{
  "n_layer": 11,
  "routed_scale": 1.0,
  "lr_router": 0.000501,
  "norm": "rmsnorm",
  "tie_embeddings": false,
  "beta1": 0.95,
  "batch_tokens": [65536, 131072, 262144]
}
Below are experts of layer 4 (counted from 0) of a mixture-of-experts language model. Rows are named router (the router's row for the expert), gate (a neuron's input weights, with its number), up (a neuron's input weights, with its number) and show model dimensions 0-255. Each number is 50 + 10 x the weight over its row's rms, rounded and kept within 0 to 99.
Before each expert's rows: "gets" lists some tokens that make up at least twice as much of what it gets as of all text. This comes from a sample of Wikipedia text that the model never trained on. Tokens count by the router's weight.

# expert 31
gets: " the", "ing", "ed", "'s", "ated", " of"
router:54 35 62 32 39 28 20 35 30 25 51 54 62 31 46 50 62 62 50 38 56 41 50 35 52 37 50 55 36 34 50 41 53 48 48 51 56 40 59 55 48 52 36 51 60 47 32 53 51 49 49 33 37 28 49 47 58 38 39 54 39 43 48 43 39 55 60 50 44 61 38 54 31 56 27 44 51 38 44 50 62 54 69 60 53 52 34 65 53 54 45 47 37 43 64 45 59 55 51 55 34 48 69 60 66 56 58 47 43 50 54 60 59 60 69 43 50 43 47 42 44 54 59 37 66 68 30 46 43 46 44 46 55 45 44 60 44 32 54 53 44 41 62 50 43 68 64 37 42 39 35 47 66 45 41 41 39 50 55 41 63 53 49 56 58 56 27 38 50 60 58 73 45 48 64 50 52 56 43 38 28 56 48 51 37 53 73 47 49 65 47 59 43 52 55 36 48 52 54 45 60 49 61 53 63 46 46 57 48 45 45 78 53 41 25 48 50 34 44 51 52 41 38 64 50 46 47 41 47 60 46 49 62 37 44 58 44 35 57 59 45 51 46 48 41 46 42 54 60 48 50 62 43 53 41 53
gate0:50 53 53 59 56 46 52 46 67 67 65 44 33 40 44 45 66 62 43 59 51 51 45 62 52 46 50 57 45 58 51 41 29 40 60 24 49 45 48 44 59 53 24 60 79 52 31 55 56 55 52 42 57 52 54 36 50 56 51 63 61 60 41 43 49 38 49 46 44 56 40 50 40 57 58 44 51 56 40 57 50 42 43 47 47 68 27 44 51 44 44 41 63 56 55 43 35 57 62 50 47 49 56 54 53 50 37 43 68 70 56 49 52 19 53 62 39 45 30 48 62 44 49 60 41 35 43 52 61 41 50 32 59 39 50 47 41 45 55 41 42 55 50 55 51 40 61 65 51 64 43 71 31 50 70 52 47 47 52 56 60 54 44 69 61 58 54 43 56 61 65 66 49 48 53 47 40 60 58 35 58 48 64 47 42 48 27 58 48 67 64 59 68 34 53 66 31 52 53 51 55 27 56 51 62 42 33 36 36 53 51 59 41 40 54 50 40 38 44 52 57 59 43 59 41 56 57 57 51 46 41 37 71 54 60 62 40 56 52 53 57 58 62 53 52 54 31 64 39 59 61 51 63 58 56 55
up0:47 40 48 50 40 56 50 39 49 36 37 39 67 60 53 52 29 48 61 66 52 44 55 41 49 52 39 47 47 39 57 64 50 49 46 68 46 64 62 60 27 60 58 33 32 43 56 53 52 51 56 65 49 66 42 46 55 52 48 54 45 40 59 54 47 60 42 40 59 44 56 44 61 46 36 42 43 54 54 36 58 60 58 54 59 27 49 56 62 45 62 60 46 29 43 58 61 51 35 45 54 49 50 38 60 52 60 62 33 41 37 42 43 68 30 36 63 40 83 33 53 57 42 41 68 65 51 51 43 56 59 69 49 50 46 44 57 51 47 56 73 46 38 49 61 61 48 43 57 53 56 35 65 50 34 29 47 62 46 58 41 48 56 40 52 35 36 68 45 42 31 31 55 54 51 51 59 50 42 54 41 51 40 37 65 38 61 45 41 49 48 45 42 71 49 42 65 37 59 59 39 69 55 52 36 67 51 59 58 54 58 43 51 69 43 50 63 51 53 44 42 43 51 35 61 48 57 40 42 39 63 57 48 44 43 40 55 44 47 40 56 36 44 50 43 43 58 34 63 41 40 61 60 46 47 35

# expert 97
gets: " the", " a", "'s", " The", " an", " his"
router:46 38 61 38 26 27 34 39 47 19 72 56 50 40 38 48 53 58 37 38 71 40 48 47 47 40 54 43 25 36 40 39 63 43 39 38 50 43 55 57 54 65 45 58 51 49 28 47 41 47 56 41 34 44 45 50 46 29 51 53 48 60 51 60 60 46 55 49 59 59 52 47 35 69 33 48 48 46 43 54 55 58 56 59 56 52 31 60 62 39 52 52 42 31 56 58 59 51 44 54 28 58 68 54 65 65 51 31 31 59 59 59 67 56 66 43 51 42 58 56 35 56 56 39 53 70 53 43 42 45 40 55 49 52 38 67 46 29 48 41 43 47 32 55 45 64 59 39 35 47 45 37 57 48 50 52 44 48 46 62 51 49 46 59 48 46 39 49 39 63 55 73 54 64 57 53 63 54 53 39 35 56 52 46 45 60 50 49 58 57 54 63 54 51 57 52 67 61 45 42 53 57 75 42 51 41 48 58 44 40 46 66 47 29 29 49 29 48 55 48 55 42 43 54 53 52 29 46 46 52 66 50 59 53 44 45 56 48 48 52 50 41 43 42 38 36 44 54 55 50 55 52 46 59 41 56
gate1:30 44 47 56 70 62 50 67 60 57 55 45 58 48 46 58 69 48 44 57 56 57 42 52 52 40 55 52 64 50 39 52 53 68 56 34 61 57 51 62 42 47 45 43 33 54 47 60 59 55 36 35 60 40 54 37 46 50 35 66 58 49 42 36 38 45 43 52 62 45 48 61 39 69 40 61 43 72 72 40 36 64 51 44 57 69 58 69 68 53 34 53 64 46 42 51 59 43 36 56 42 44 65 78 56 38 40 58 40 54 44 60 51 52 58 56 52 45 44 34 62 66 69 37 33 52 37 42 38 58 45 47 40 54 43 56 59 49 38 56 54 63 45 42 50 53 59 59 61 32 43 69 48 63 50 62 68 41 34 49 52 65 42 54 45 74 63 50 50 40 43 58 47 54 47 41 46 46 57 39 53 44 49 43 70 67 47 62 52 47 47 52 49 56 53 68 43 52 37 48 64 68 52 54 41 45 41 48 47 48 45 58 55 39 61 66 40 56 60 46 51 52 35 40 59 58 64 57 49 56 37 38 48 61 48 44 52 41 49 46 52 46 44 56 57 48 61 57 56 57 65 67 55 39 43 81
up1:73 35 52 56 49 41 58 40 39 63 45 32 52 56 36 57 47 36 71 42 47 53 52 45 36 54 49 60 44 34 65 50 50 43 42 47 49 40 46 62 47 47 32 68 51 61 53 50 57 42 56 58 62 44 56 44 65 27 38 59 53 41 61 48 35 60 35 46 60 37 54 46 71 70 42 50 66 49 59 34 60 38 60 58 45 51 51 47 53 58 52 39 51 43 41 72 50 49 66 53 42 46 42 65 33 50 57 41 74 52 27 60 52 62 63 31 44 51 52 55 61 49 46 47 58 60 35 60 47 45 67 54 53 58 43 56 40 53 42 46 67 46 68 52 31 42 40 56 65 67 53 50 21 40 56 45 46 45 69 42 48 43 47 48 60 42 60 40 40 48 42 53 60 42 47 53 48 49 53 56 59 51 51 42 41 56 57 41 53 41 62 39 33 47 51 48 37 43 54 58 49 46 36 49 53 38 51 62 56 56 39 65 55 60 62 48 54 49 38 47 48 68 60 52 31 35 68 45 48 50 33 55 52 52 54 37 44 25 65 48 42 52 37 50 54 29 59 62 50 56 41 43 57 38 60 33

# expert 22
gets: " the", ":", " The", "The", " two", " a"
router:61 56 64 38 23 37 37 41 31 27 74 55 57 35 40 59 55 66 60 29 60 38 41 62 50 48 58 48 38 55 44 55 44 47 47 54 43 42 66 37 49 69 43 55 50 50 36 43 42 39 50 55 50 47 63 59 40 40 47 58 25 61 45 58 59 56 53 52 63 50 52 47 45 65 26 41 61 46 25 50 54 40 61 56 52 48 30 75 62 34 42 47 36 46 60 40 57 53 36 54 45 51 69 43 66 52 59 51 44 56 56 48 56 48 65 34 47 43 61 51 42 62 63 45 43 65 53 46 37 44 40 50 40 56 52 66 57 43 58 53 61 34 56 43 49 53 64 53 39 42 51 42 65 71 43 56 56 65 53 52 50 46 55 61 42 45 43 43 52 66 48 65 40 56 63 55 51 42 54 57 36 50 41 45 50 52 58 39 50 56 55 54 50 51 41 67 68 72 59 48 49 63 71 41 60 45 42 59 45 54 57 69 39 32 33 33 47 43 42 43 44 45 54 68 49 45 47 45 44 51 55 60 63 44 52 35 54 45 55 53 72 58 50 46 45 42 49 51 57 67 58 50 45 49 46 47
gate0:56 54 55 65 40 56 57 47 49 45 62 39 49 46 47 43 46 43 49 46 52 42 51 47 67 65 73 44 47 40 60 47 52 47 45 40 61 44 47 69 47 71 62 59 37 34 55 59 49 60 60 65 55 55 53 50 51 48 33 40 54 38 50 50 48 52 51 52 53 53 50 58 51 35 55 57 56 57 45 45 63 48 56 49 48 45 47 63 45 47 43 33 38 44 54 65 40 54 57 59 44 57 65 56 47 50 44 48 62 55 42 48 49 57 59 55 59 35 47 38 48 67 52 33 29 48 70 41 41 38 39 56 46 77 47 62 42 50 26 45 51 41 47 48 40 28 45 82 31 53 74 48 52 39 42 31 54 59 42 55 61 38 78 56 52 66 47 43 26 46 48 46 39 38 45 52 41 46 50 39 43 29 54 52 30 70 49 33 40 40 42 53 24 44 34 40 40 49 46 35 45 56 56 56 49 45 36 48 48 44 48 64 61 46 45 54 53 59 30 56 40 39 65 44 24 45 37 45 44 51 53 61 51 48 39 40 57 46 45 47 65 51 37 58 47 37 47 34 48 45 62 50 53 47 52 33
up0:55 47 48 70 47 49 55 49 44 53 47 45 53 51 33 67 56 45 46 51 62 32 62 46 54 70 52 57 66 42 47 37 48 51 57 47 52 51 26 53 49 48 48 40 52 55 45 61 54 67 67 57 47 51 69 56 53 45 37 45 62 32 60 50 59 64 53 63 38 44 58 52 52 39 54 70 53 64 45 41 55 47 45 37 49 50 51 53 49 58 56 29 60 44 55 57 40 48 57 51 63 58 38 54 42 32 49 39 60 57 43 19 39 48 42 51 53 26 44 45 52 48 40 44 38 47 60 46 53 42 43 65 40 64 44 56 36 51 60 60 51 45 49 42 44 37 54 56 56 45 64 49 61 50 34 41 63 60 48 63 55 34 65 57 43 53 51 43 47 38 64 34 46 40 74 56 41 60 51 46 52 32 64 46 25 67 45 35 41 34 42 60 51 40 34 41 62 40 54 33 50 52 54 63 39 58 44 53 45 45 53 58 65 35 39 60 56 53 28 63 57 25 55 58 39 35 52 50 54 41 62 75 50 58 39 42 42 74 47 38 53 60 58 39 49 52 45 54 61 45 55 59 59 49 46 28

# expert 4
gets: "el", " Al", "it", "ol", "al", "ar"
router:59 22 56 41 24 41 51 36 34 37 70 44 58 36 44 39 71 57 57 42 61 57 44 47 53 43 55 46 37 44 46 60 64 52 38 58 48 40 48 48 31 42 50 40 48 59 61 40 43 52 60 57 53 27 56 45 50 47 24 42 48 34 43 42 49 50 49 54 34 56 52 67 40 42 46 51 47 34 40 44 50 38 64 62 50 46 42 62 47 47 62 37 52 36 47 37 79 44 45 59 37 61 59 50 54 44 67 48 44 47 66 68 59 41 54 34 44 56 32 52 45 51 42 50 58 49 58 44 66 44 38 55 53 52 49 51 51 37 39 67 59 43 38 41 57 48 69 43 44 52 45 45 52 56 34 49 44 62 46 44 58 47 52 50 60 61 41 41 55 53 33 61 37 57 78 61 52 56 62 51 44 51 52 40 47 59 50 47 47 51 48 50 55 42 45 66 63 63 58 50 36 51 53 58 58 57 48 57 37 40 59 53 42 39 31 57 58 45 61 52 45 37 47 48 56 28 48 51 49 53 56 65 64 31 54 33 38 47 69 41 43 51 59 43 55 32 63 47 55 53 71 51 35 66 35 56
gate0:49 39 54 48 39 58 48 47 42 59 41 39 54 53 51 61 37 58 50 46 47 41 40 45 54 48 53 64 48 65 43 47 46 44 47 39 39 44 60 46 30 42 59 59 39 47 65 41 52 34 46 70 53 45 43 43 63 41 35 59 67 46 36 48 49 43 31 46 48 50 46 51 63 62 64 58 42 53 40 46 53 32 46 44 33 75 48 36 52 56 29 45 68 29 49 45 70 66 32 32 49 57 49 52 52 49 52 53 55 32 39 43 39 60 48 37 53 56 33 67 58 42 43 49 64 50 59 59 48 51 48 59 52 53 44 51 46 42 48 53 56 50 75 62 40 59 30 48 57 61 46 54 53 62 38 54 46 47 53 52 39 28 52 53 52 49 46 51 37 76 44 41 30 39 65 52 46 60 75 54 50 30 32 35 38 49 51 53 58 47 46 44 54 64 36 53 39 62 73 48 61 39 53 66 55 57 42 50 59 37 49 44 48 60 55 54 57 61 45 46 48 71 60 47 36 46 63 55 56 60 43 62 45 59 46 52 32 48 64 39 50 48 42 39 49 43 52 43 43 33 29 64 37 53 60 71
up0:39 56 48 39 48 41 52 48 63 43 62 53 41 34 66 63 50 40 55 47 64 72 43 41 47 51 56 39 50 44 39 52 65 35 44 50 53 50 54 27 47 55 30 54 50 64 58 47 52 39 66 46 56 46 67 52 59 40 60 47 55 40 57 61 36 57 53 47 56 47 40 39 32 57 44 40 43 66 34 56 50 58 44 57 59 33 39 68 36 42 42 47 44 72 51 51 41 49 44 73 46 40 48 42 38 53 52 57 44 55 51 35 55 39 36 62 41 49 59 43 52 51 67 46 54 50 42 34 32 58 58 66 51 40 60 53 53 52 68 56 64 55 42 19 31 34 65 56 60 33 57 44 61 37 52 50 57 51 49 66 58 69 54 56 56 57 61 50 66 42 62 59 52 49 28 39 50 32 44 41 49 38 66 71 59 45 43 62 44 60 52 54 65 55 49 55 50 41 49 49 62 57 64 40 52 45 41 63 33 75 35 55 37 60 41 47 40 49 43 58 57 52 42 60 52 60 47 49 33 52 52 39 52 46 42 43 63 48 42 44 66 63 43 56 54 54 56 63 58 61 54 28 47 44 43 45